From a checkpoint of a small mixture-of-experts model trained on Wikipedia: width 320.
Below are experts of layer 13 (counted from 0) of a mixture-of-experts language model. Rows are named router (the router's row for the expert) and show model dimensions 0-159. Each number is 200 + 20 x the weight over its row's rms, rounded and kept within 0 to 999.
After each expert's rows: "mostly gets" lists some tokens that are sent to it at least half of the time. This comes from a sample of Wikipedia text that the model never trained on.

# expert 46
router,188,247,214,183,188,177,189,200,209,235,191,192,211,174,200,214,186,213,195,214,199,194,190,200,240,184,219,225,199,166,213,175,204,218,178,167,200,183,234,193,218,190,222,219,213,197,209,203,192,179,192,215,192,192,219,203,213,171,215,171,207,206,210,212,153,221,184,186,186,153,194,204,180,238,193,185,229,247,207,200,160,199,184,211,200,191,201,215,187,182,212,241,223,176,202,229,231,197,204,220,182,150,206,182,152,199,219,181,156,227,199,196,197,208,206,201,194,195,192,211,254,209,207,202,229,198,225,190,199,245,205,192,206,210,219,207,164,193,218,171,211,169,191,180,193,166,202,213,195,218,198,195,197,219,215,233,186,186,199,195
mostly gets: " one", " town", "One", " Creek", " brick", " tree"

# expert 21
router,192,218,202,207,193,193,159,213,177,214,188,202,207,188,181,203,197,228,261,200,197,233,227,180,177,208,226,195,199,154,192,186,164,193,205,205,221,196,202,203,195,204,207,196,197,241,197,174,240,212,175,187,233,214,209,233,182,208,234,228,201,182,237,186,156,221,222,217,232,194,194,234,229,192,203,195,164,208,192,203,192,213,211,208,184,186,172,197,213,202,218,220,191,229,180,177,191,204,171,236,241,183,188,249,177,219,221,190,189,216,198,193,209,209,211,234,204,195,200,216,197,187,212,199,203,201,183,161,187,205,198,196,183,220,199,221,194,201,196,191,184,190,202,178,223,152,219,187,184,203,207,199,201,218,231,169,182,196,236,193
mostly gets: "\".", " Born", "Gls", " Phylum", ".\"", " classification"

# expert 18
router,209,179,188,214,229,207,189,198,205,227,207,183,221,199,174,201,199,210,198,171,222,220,229,178,202,186,236,225,201,151,224,203,196,192,144,198,189,145,201,181,240,219,190,183,237,216,195,189,204,209,210,174,219,196,237,178,231,193,214,206,207,216,206,184,163,197,183,145,196,202,188,210,163,222,204,179,235,193,195,209,210,198,230,229,217,235,175,221,186,227,178,162,197,185,198,243,203,195,213,218,206,197,236,209,172,195,214,184,188,216,194,204,198,202,178,195,184,210,219,222,206,219,216,211,216,216,179,194,174,212,186,209,214,222,218,229,161,213,183,194,194,224,177,190,187,180,153,216,225,178,201,153,195,216,218,173,188,182,205,247
mostly gets: " College", "ville", "ington", " University", " Productions", "bury"

# expert 61
router,203,217,201,194,197,217,205,187,180,228,215,201,206,217,167,238,177,231,214,182,205,164,244,179,223,208,215,165,240,199,227,181,240,159,189,200,219,202,196,192,200,255,193,222,228,204,222,224,202,199,188,194,226,205,221,209,187,180,209,206,215,236,215,211,224,201,206,179,220,201,186,174,231,206,204,205,209,248,180,194,205,191,204,222,212,217,169,212,190,209,212,206,206,196,233,242,218,166,180,212,190,166,208,208,190,241,175,202,178,231,212,204,199,193,210,232,197,185,209,205,203,192,207,206,202,193,222,200,199,218,256,190,218,207,216,221,210,179,212,148,207,201,217,193,212,176,190,218,207,183,204,174,179,239,189,174,206,211,194,211
mostly gets: "ak", "iy", "uk", "ik", "ek", "ō"

# expert 42
router,217,168,211,198,200,196,165,186,201,229,185,184,160,195,189,237,147,197,235,187,211,157,205,215,222,170,232,212,213,189,221,206,188,183,169,210,212,178,233,215,196,204,217,191,200,183,172,220,206,186,191,198,192,221,196,181,207,185,202,204,220,200,225,212,179,209,205,184,234,217,162,249,177,218,194,174,189,212,201,205,176,219,220,198,169,202,206,223,222,204,206,195,194,172,194,178,212,196,212,219,200,194,213,177,169,217,227,189,192,234,232,213,207,204,174,217,224,167,220,221,186,196,206,196,177,208,182,165,148,215,185,199,169,190,187,218,163,206,224,184,136,175,225,191,186,204,268,187,194,189,174,153,184,227,227,218,163,190,211,231
mostly gets: " was", " is", " has", " had", " he", " were"

# expert 62
router,191,198,224,210,175,177,154,197,201,224,218,252,214,208,196,184,137,222,213,176,213,225,197,200,226,187,200,247,183,203,194,236,221,192,185,209,208,188,238,215,225,194,203,210,218,227,187,213,207,186,166,175,217,220,216,170,209,184,217,216,199,232,184,217,171,208,194,169,165,203,201,205,225,202,198,174,247,216,194,177,203,191,216,226,191,220,171,196,246,188,215,178,206,210,192,211,204,186,183,183,206,204,211,173,196,187,207,205,220,211,188,197,180,204,219,209,176,208,183,197,197,218,216,189,196,196,211,212,199,227,163,221,192,199,177,195,199,220,205,158,196,197,196,210,174,204,152,207,231,173,205,201,200,243,227,216,204,222,188,227
mostly gets: " John", " David", " George", " James", " William", " Michael"

# expert 58
router,188,196,171,225,184,214,155,202,220,236,172,220,219,189,193,194,187,226,214,191,251,210,231,174,197,221,224,224,193,176,201,214,186,196,207,181,173,188,240,199,209,197,213,196,225,203,186,229,209,193,201,142,173,209,209,171,197,213,187,191,174,191,192,186,193,199,223,189,194,244,205,208,230,195,190,199,244,206,201,218,201,185,224,210,179,189,189,213,201,172,248,197,202,182,223,223,213,212,237,237,236,196,197,202,176,231,210,209,201,234,214,180,178,193,137,202,203,184,197,213,189,194,212,200,162,221,235,205,167,210,221,155,221,204,193,243,166,174,157,160,216,204,236,204,189,190,203,204,213,184,192,185,197,223,224,189,205,216,194,195
mostly gets: " You", " Love", " Do", " Night", "own", " Down"

# expert 56
router,238,166,220,224,180,193,197,183,183,216,196,213,206,201,195,203,166,196,187,223,214,178,186,199,194,176,237,178,173,178,194,223,194,195,204,209,193,172,211,218,156,151,207,197,190,226,215,217,225,197,164,189,228,210,243,227,179,187,186,221,223,201,222,221,191,196,260,198,253,208,182,236,214,200,177,151,197,225,187,182,182,186,222,217,212,173,204,195,219,191,225,191,207,210,180,164,218,213,201,219,218,211,194,219,174,215,209,168,196,224,190,214,194,209,186,178,187,184,193,223,200,174,200,176,198,200,225,191,160,235,204,219,183,238,182,218,164,184,224,225,222,178,243,183,166,180,236,203,179,204,190,198,203,230,198,199,206,191,220,187
mostly gets: " which", " –", " and", " but", " as", " when"

# expert 30
router,221,188,196,192,181,193,187,210,157,217,190,193,220,212,210,210,183,207,242,203,231,213,198,188,231,190,198,185,206,180,199,224,201,154,195,224,201,190,222,209,185,195,201,196,188,227,221,183,202,202,170,189,177,201,213,190,216,199,220,231,211,180,207,235,180,206,236,196,211,210,196,222,230,223,197,156,209,209,181,215,218,249,214,214,195,181,193,219,240,172,260,204,213,194,190,180,218,199,171,199,228,172,208,186,171,220,224,190,201,210,175,218,183,207,200,182,189,177,178,211,192,211,175,182,205,212,178,171,209,241,225,198,219,173,190,229,211,213,190,198,182,165,191,189,211,211,230,192,162,182,172,180,180,235,208,181,164,238,194,186
mostly gets: ".", ").", "\".", ".\"", " /", ".)"